Experts of a small language model.
Training: a variant of Adam for the experts, 339M tokens, 10337 steps.
Below are experts of layer 4 (counted from 0) of a mixture-of-experts language model. Rows are named router (the router's row for the expert), down (a neuron's output weights, with its number) and show model dimensions 112-223. Each number is 128 + 24 x the weight over its row's rms, rounded and kept within 0 to 255. Numbers have three digits each.
Before each expert's rows: "comes before" lists some tokens at least twice as common just after its tokens as in all text. This comes from a sample of Wikipedia text that the model never trained on. Tokens count by the router's weight.

# expert 1
comes before: " the", ":", " a", " by", " to", " as"
router:113120159121107119119120133128130152124124137147131102116115152148113139154093090113136099127113130099143099146107129182137128135111103140105097083122143165117130123164125163129136106127111133144109156163125173078121116145147151104119089088130099134157066115121099147138105157127135163111138158152151050127165144126136099076171166114156
down2:117096157111143128093134156084150090147085126142116080101172106150165119103126177158154121129146117142110134106110108140126154160097082084132131103115127079148173119155144118132146124096119114118162143127115128139165101159138111149099064176191119133100100111072088158095131128133151116151141141145155182149104133152084133142109137141087
down3:124126139102176137116127179083094110096124111147101087114174111121162132087150163117085086167120121094134134142165140116106121156124124151105134072147133157103122150148071142130097091103159108125144133149147157117117170131143135109129163089123154137092131151119115090107071138128147145113120153160123160099141127163144168114153159125121
down4:151138144128089098150158141164127137161138128124132150152150098151175123133129122106160129179091159138132139121181184181104099107144121156106113136120121161163148079095173138137084133143107135139084154126158192123143140117133138159089152148143163092179109143153098133113137168139131131116171146098148160152158117133146122123112138164118
down5:138172112118082121153163122149111135071124142075098119146153153102120131108113152171145084140131135155120157108154098098094131159187116125130098128157164151128161152074106122110165152167147123133141135152124128156130164123118126137116142098109140098097125131129114128106126148131117122167145125126082044160131138187136121126130159096149
down6:103130102150123147102081098152125144141132126145101079100117103147110125113115116120116132132113118109094094131117144120099134094132126093138143127153157152154096116141128133141153133114095120118132097145144127105146097098120121100104104135122111113148137113122110136118123114093169116146150104168113195091095149135133142146125134112105
down7:147125098097134127123156164105114123134165141092116105130141107091106136176129141109145126127137125187129161128114136088177147116118164121163112156128129102117152133142097066101116153137130150137105112119122153134159098157119145129109113113126132096125117126096130177120134121091141167143141129108064119092128086138141123109102151126125
down8:106142174154104099152148137122119123098117115121123155127141171076092090121126104135153122133104154118137156109159100145141158118134139085128126165149173049155131095123153139109131134121136123137129109120119107131090138172140104077131124115104139121131158116161135119132169140137105101139122118115139255144124104130138119161135065112110
down9:148140123122133098136114102118160088125111130139120127171137135154098112109129114115091088145169096151145120129129085112124123148143109102135147140159086124123078141182136152099134078139140149125188125153115123119162172123136153103127123125134142134138146157134149139090130118087141125146146167118129158130125130112114128158078114107119
down10:154123149138115049112128145137127062111115119139130111093123115114100084131087121097134133139122153130119097179080126128144106138142144137117128121141151096117114149107123089121101127103161125131111133152146147144129132136158100165107106118115149132108098136147115081105083148103167122139108090103093138118168138091115187110156142149111
down11:130135127102131123152151118119133085135164127153133131140120125108164140174106099160139111107140104143137174132106119159146121115110154129140133082121110159137128143120119127155124121151105046106136149120094145125080123111086151118203129113128105108136147127099190129121144124092135129089142157133134076113171149137177124105156148131150
down12:094163115125145146092121145131085127160153121085146166109156155137171128098136111112142150142140056128152101088121148090138102126121134096105113124142139146127154123099103141136114153146098143186128129135163151095145162119148110132109120127143098134157117121137140118149134117122134133110144122130127150156104105118113114113139133062113
down13:172101164124123157127142139129133124121151158127150131113127131141124155131146138148137116131087135130115121107126155175138184123102152092092119106153130124169156114147124138105095148138081088132067149129091165106097143136114126105126139167100125123149092134159110084169164136158134092133110112175127144131108113102112165148154120155126
down14:149122125124107115157082130118087114130133114166120173113109131149114128135140128146102093119126101166153052138174139135113170112142121125163123137157118171111116130105152117139144136130120124106132166137146180145143163119121130068115127155133069138165135148132163112110150100127136154134123109115154140128162100115167146156113179143126
down15:116130175119118088118115103101144112124092149144126113141122115083171135155132125140137126149133091106133092126147090089129109091101153137133151115121119048198109097137133136104100098182158087097144133129098136152121180087113162157122144134112118108108100145140163131111118141162108114134109136150179118135117123123160139094157143128117
down16:160134101139105094138086104079091139110134121145139112118107117135130106101126149068099132113138140120115168138079103127120110140135148156132146104124120191127141102137104140137171110104155173145099161068132163082115142154097120121153140133151139149112114126144135131125099123125107123102128164115076087146142118134120096092144209127133
down17:123126114105138133129142108073111099099135131156155120126141104139141146160104081134091128110143133114132129141145177098107153103129155051164131106092098154118110145077130148083127131115119123174149158138142125136121123111090091111185160108115133115151112078153145128141119154175186131160122094167105143148126094142132143123115136130142
down18:170106115172111118103081161145146140105117140145131107143157117147144172142092136107093132143129135088060159115153142073087134132153113149120098149119144096110173107113113123124109120123156102150139088112111202129135099153157158179118108125122117140114134158122116134127106140106151087116100160116079137139096103121099110083109127084113
down19:134114106147141163169119123152097171148107130134140104078100113169130098101093148108097121128159136144141143133085144150133125125119090132130159091156157138159133129152123133134119159153123145126151090154162140155124143156116163120083128146126147084117098140077091125139116082181155138152212122111121184091105128120129126134128154147122

# expert 8
comes before: ",", ".", "–", "th", ")\n", "%"
router:099131192140124119132120124089103142140109095130150107148117151157090112129123098088130091131128143135141082137140175116156144136140133161102119097119150166081135104154091153093116143143129156145093091148155118093096119126136112122132089108130137103164109096098114125157128118123142135123162141119178043144156121111166104137139188090135
down3:131098122134169152125131162106037100125145095123125099102171137131145125086120154118104097165159115139149112150133139138126136120108086132146168074147133177130117111162088129132104094122130101086106116173158128108147145159143104123094129163133147126101129124111119121149129112135136108124107179147117136089145139112142156131152100160074
down4:158161165127129117111145134144145118145169097118142133170148151153142131109121120125156143155095150136163124110152168143080094143149131132092092143117117118142138084110170173172104133120133122104065132104134156104170140129153134174112148147139139162094135136188106166143111149173096115100143134120126083129126127139143124133092137158131
down5:143125118100118124123104139079120117098125125103092126121145090097134124096168155153173120133111159172104150123135140106151139127170162113096110096139122169128192100066157149124160137133099097139135129110126137156150164122106115151088150096127184127137124148086135123104140155134132115122150161123105037125154148168170120113121153115128
down6:111146139126106116074093083170134137122131157156117092132148105148133122086119085143140159125095121117144122124143128112110148089118110156149139153142158148155134096153137107137132120119091106118121138120108129075140139097097118097122116133103140108131100118089093093094133081125154105118114107141153200119124122157152174119124151158145
down7:135146113156108146119135120141145132128134155104117116173152107090119136174165127108117120144115158174138148156147136094178128162099171158163174166118135091126156131136117102139119095102124162129143120124119168102145121155097129091102097153151118132137106117137110130145112139101142112141162156141135208092083118132144163134127139107126
down8:135134145132124111147123124151110137152123125133123132137117173077132088107129100113162104113109126135137126098159162154110126096128139135157126168152120062116113109126148129108137141107140131120100103102109113109114133129132118087131132116098123108125116112171131118115140157156117119095103119133149251099095098105128157124148024133150
down9:144134104109130123147137139138129078062123137135191156124124116142092092146143116115088085152123140138132121144123128133076159123117121118139137114182093132158095129142169157120128074118127172079153115150140116151142178133113155105122102135104124181147121170138135129115143129099099141145125144125130112132122158113126114182106162126125
down10:129167126144146106113133133143105091133099115142101120140145099120089089167092088102179138145127140102090083156114124118122126104106140135096130121142123103170121109139148105083092142124136134129139082150089156121119129131128123130144094119133132131126078158126134041103069117082148088126142128119096097119134089117132137116130148127117
down11:125109124094142151132150122132145115108146171132150089154097128101157089129118133107118068094147087144116161113122149143145176161130102112140127065128110143118103107099129125096125116120153100122119116098109135100163133132132132156123129135167147096151142093076164112102116131127101131125153152140117059094138110156101134100138160123126
down12:106154122169131134115113106145141117152115178112135124149165151137156159099167112125118107101163099134120089137125133106171122116106156129129096103110177118129131169113157146139134132112123162196109161142127180094144130073138149156091152152134145105175125112139159141160142137118159132132104130128147106167092100134143107142144131114137
down13:164120122152129123154114123147156161130130144104148129149128116112107160119103152172153149129103152122125131126125139114160173122123153111134127084143143125147144137120138187125142158160090130100112152145107157137090135148116144113070138165113122120142126132153087073201155138120134090135123140163137182107139137104111157181156127129154
down14:130130091110154107150080162112093109137131133109129161129126094128109138098104122107104075131100079148137112137124140119103157130129099094163140157132130116149132131127133132114112128119170132111135152146120175151127173133124149126115082129120152102125140158153121094104119106127157130137121145156157166111114106100147108209113125083138
down15:091132184106129088098131058132159123147124112129114106140100090049151152128137131126162113148113094096129060123114117122182138108118149133114160122141112044173110095134140110121101147138128140108111114149123122164106160127142153161090173131121124105088139116123129139135139138167100090146104102154183089135126122180161116084152107097113
down16:142179125122108113161106089124096123115139153110140130153098126155119133103110101073123125134148160159086114151129103120114124105112126143121133121076126187143135123152121138132100140097114148158099151110119150123127133102119178149123144117154178121113124133148108125159148137135149125139115139095067079127095122137121126118097210162129
down17:109100149122139125100167144123082094115124122119122126148134130128133114126130064108150108083120125120089133098136129134136154102107159088139141101122105084106127151115143132082130150131160135184142130141114125133126089095103084124140110088101117116141115088141141126130125151146132122092114111109102131128127095159130121087106151124115
down18:138123106152123117117131162155142126088108142108125085140139135102143128149101167151096084149116122084075148155169139090110120132170141148159126136150149085157157104092122103098143138113125105136120132093152154173110086145166171101113175133160126149113163146109140162136122100077132113095137136126056187140140133132140106091155104113103
down19:145110115142147182149121156087118128160168130144134126099094157186136134128098133101126109152133111152155147139121159120108124134147131108138177092192142122101104108162144148150122184118120139123118121159145116152103173086105149116086139193135135123141159148108105095105110160131168107089146116119095180113151129143122118136143134079151
down20:096187133133093156122139115139115146152157143124156134106167115100094082088127135108101156114119118113105149150149116127122116135112133140151126123136188120163108129105163154135130170146161139124082117177153132142095138171150106148143104148081061154167128098100161103146148143133126141153120169086132063156117130132127077114161156137131

# expert 12
comes before: ",", " in", " of", ".", " and", " for"
router:114152145157137145093079082081098143126142102131080126160127118167099125139098109098134107115098161136140123143108171145139115093126090111084153107162167163105150113174119142130115104153102119161086153136144156101101120117110108093155118139080118139142114144113109127117111139107133130117146155115131040118144145125179086098148225124126
down8:111113132119112146145188122146117122136128109145125124143118181076126116115134105116111106133126144097123089107111146140123159154118121108144111171130136048142126117124141114122136120123139135141112111143127107105116146144131145111103130121129107137091119111195128119113156108129130116122103124106104255140126117129112168140141081141146
down9:142146124134143115112104137144143124077136124150118136157120101181108117165127070122057111143093110129134119148152130137072125146134146127135139139144089087149095132135161148113101133107118190106156139142149137117148104096111145086079119131106112114134124173121105143085163097080146104134113130120162164140104127115117134162119123162082
down10:130138147116122113104113142153114079117101102123134142132076106133125083099096139095167120161142161132123097165138136123091154105167120115071100149147138123113106127095135135142071158108129158110099120153099130144144137110101123178139138137130119134101082145136136084097107148148134107180113110121104150141130083071120164150113135123111
down11:132114149134160118198158096126111100095144132107141124171109161114139115129115151107148119120139148117114186126162169128117142136123112102146140101137115169106126102108108116113131128096131077077122113093099123112139135126076154134127125134164114094170139139118190128105133095140124157155184162137117069098115131135138133072123179116159
down12:133118123125100182137146117128122125133169088071137125146140166148169113084161136126138164148126112128152117119142111125160113095093117097110103096136175097112136118127154162109081136106076150170146141139126160098145132114135146146119140144140070138163158141175150118150144121126156137122115147116124167183130068103139089120157086126140
down13:121149150153134146149155127179162150103127135113128094166127123109102186174152150160139149147095141111113124131155153129130146091119170118118129083143152111151144152142162167107123147183097116105130110158105149149121141139135099135130161174109102134129128128118089118183152148139113101104145118157152097082147129138116147139129130149134
down14:138144081098139128123116115139153128166153102115105128141120124118111144137135103126125129117124114189160126130130130107151152152115105121162110163104115127145133156148145155110134129193133125074137172178158141141132134152076153109137090160131107123127160142113124125127177123171139143134128122120153157130091092126134099130165142098167
down15:098135137094142108115120103124146118161132118143058099118126107091157125109125143147115105131156112107115106136131097107159153151116172108137130101148129032142102099163110118110091116154132116115126099110139099149140134066123144137101151146142124144121133128100140117170146116168127113165112139143202023139100130133167110128139119132113
down16:160136128116103113160105077109115128117117111143097136126099134108104114086133143078108154093143174129148138152102142121148099101148174172121135124100117134161142094155094134164139156115132128148125139105138145105126124104101129130149137121146161147125123154155172169146113115113129116124113158098076084154144105130123134093123199103133
down17:122126143113144137141123086122103067143135101128144135133172137098082106126091109135076127104138146129049163122129178131156170124133118089136135105117111141105145096120134144094142141111153116116156141130128130113141119135056101103138115129136133105143101102137126164112127149135147118134149093121138113104108105076154127089149193134096
down18:132135123138106104105096140145108102127105129150107090140114138116123150163106134142103138110139129106087161131151115054111109114127170132132117141160141095146161141134136130164124134107144099152125115110091147101142127144180172136108116135131184122116149156138158127130097114117116114100089090081077144148133152134150148119124093094112
down19:142109114151148140127147147150105135152129121086131151109094104209113070113122138105120129135121108132137161118145172130115098099125135144145112105186093154107131116171151138151117117158119119100136072149139130168096134132091096159078128165164143143130130135131128057086096118141138076152174106084089229114127148131133103109131149116124
down20:158177180120097125106132132161122166147147150155135167124149086100092086097125127113091142091118098134106155136135104127093099123129155137117106123131183119148130125112117147113147178128155165119104142147153159125137137138146124154156099107075065141155127123101116113132111142094127112139125143102105061173110114119129094116143169128158
down21:168133135156133132185144099116140118154161155130129112099175134146147149103105126168141151173160157104138113151093140128130122108139125122119118110102181161114148123128121112188143138123118135148126170110075130130148126162101146124133150113083094151146107103143121110149105140166105133109125101147115055116105184129137126100126075103131
down22:151138113155162141141123138162128122097113116148160123153137141099088109120127131111112147142098121128128095119130144088070135146095125089122124120141141125158097152154170106125113128145144147100134099125161106145143129117112162099103132146094128167099119132144135145122116188126120159142137134114101188067134164125111158148121049144138
down23:105114143152119133163152133065098128141142108109116127092130172163121127157122143176146135136144117123115115105169117143100140100175107129139147133150113123096202133147159117098147124157090122118157136095140157135159104079103191145118122117106112160131156206132122162157096136111151112118138104164142227144143100157148134147148067103125
down24:090130160153101111136142163146100135164130151179137096131136121163110137127122074130109095149102123118092161124138144063107124118154076093146176121148130173104127124137116142083124130109159169140121078075108152114116161148127153158121121108153096137152119130145115138169114122159139141111122135125114124133133156116141109089047109127117
down25:163136138136143066147127123123144082116133136132154144152092138122104138127162134133100127158121099129109132116174148116119130125162145130140101098112100126133116136155165123174127146120164157110113135138166122166144108116081193067140108125075083156096147125111138090149111147127147157093136162121118190108128120104147137114120124197131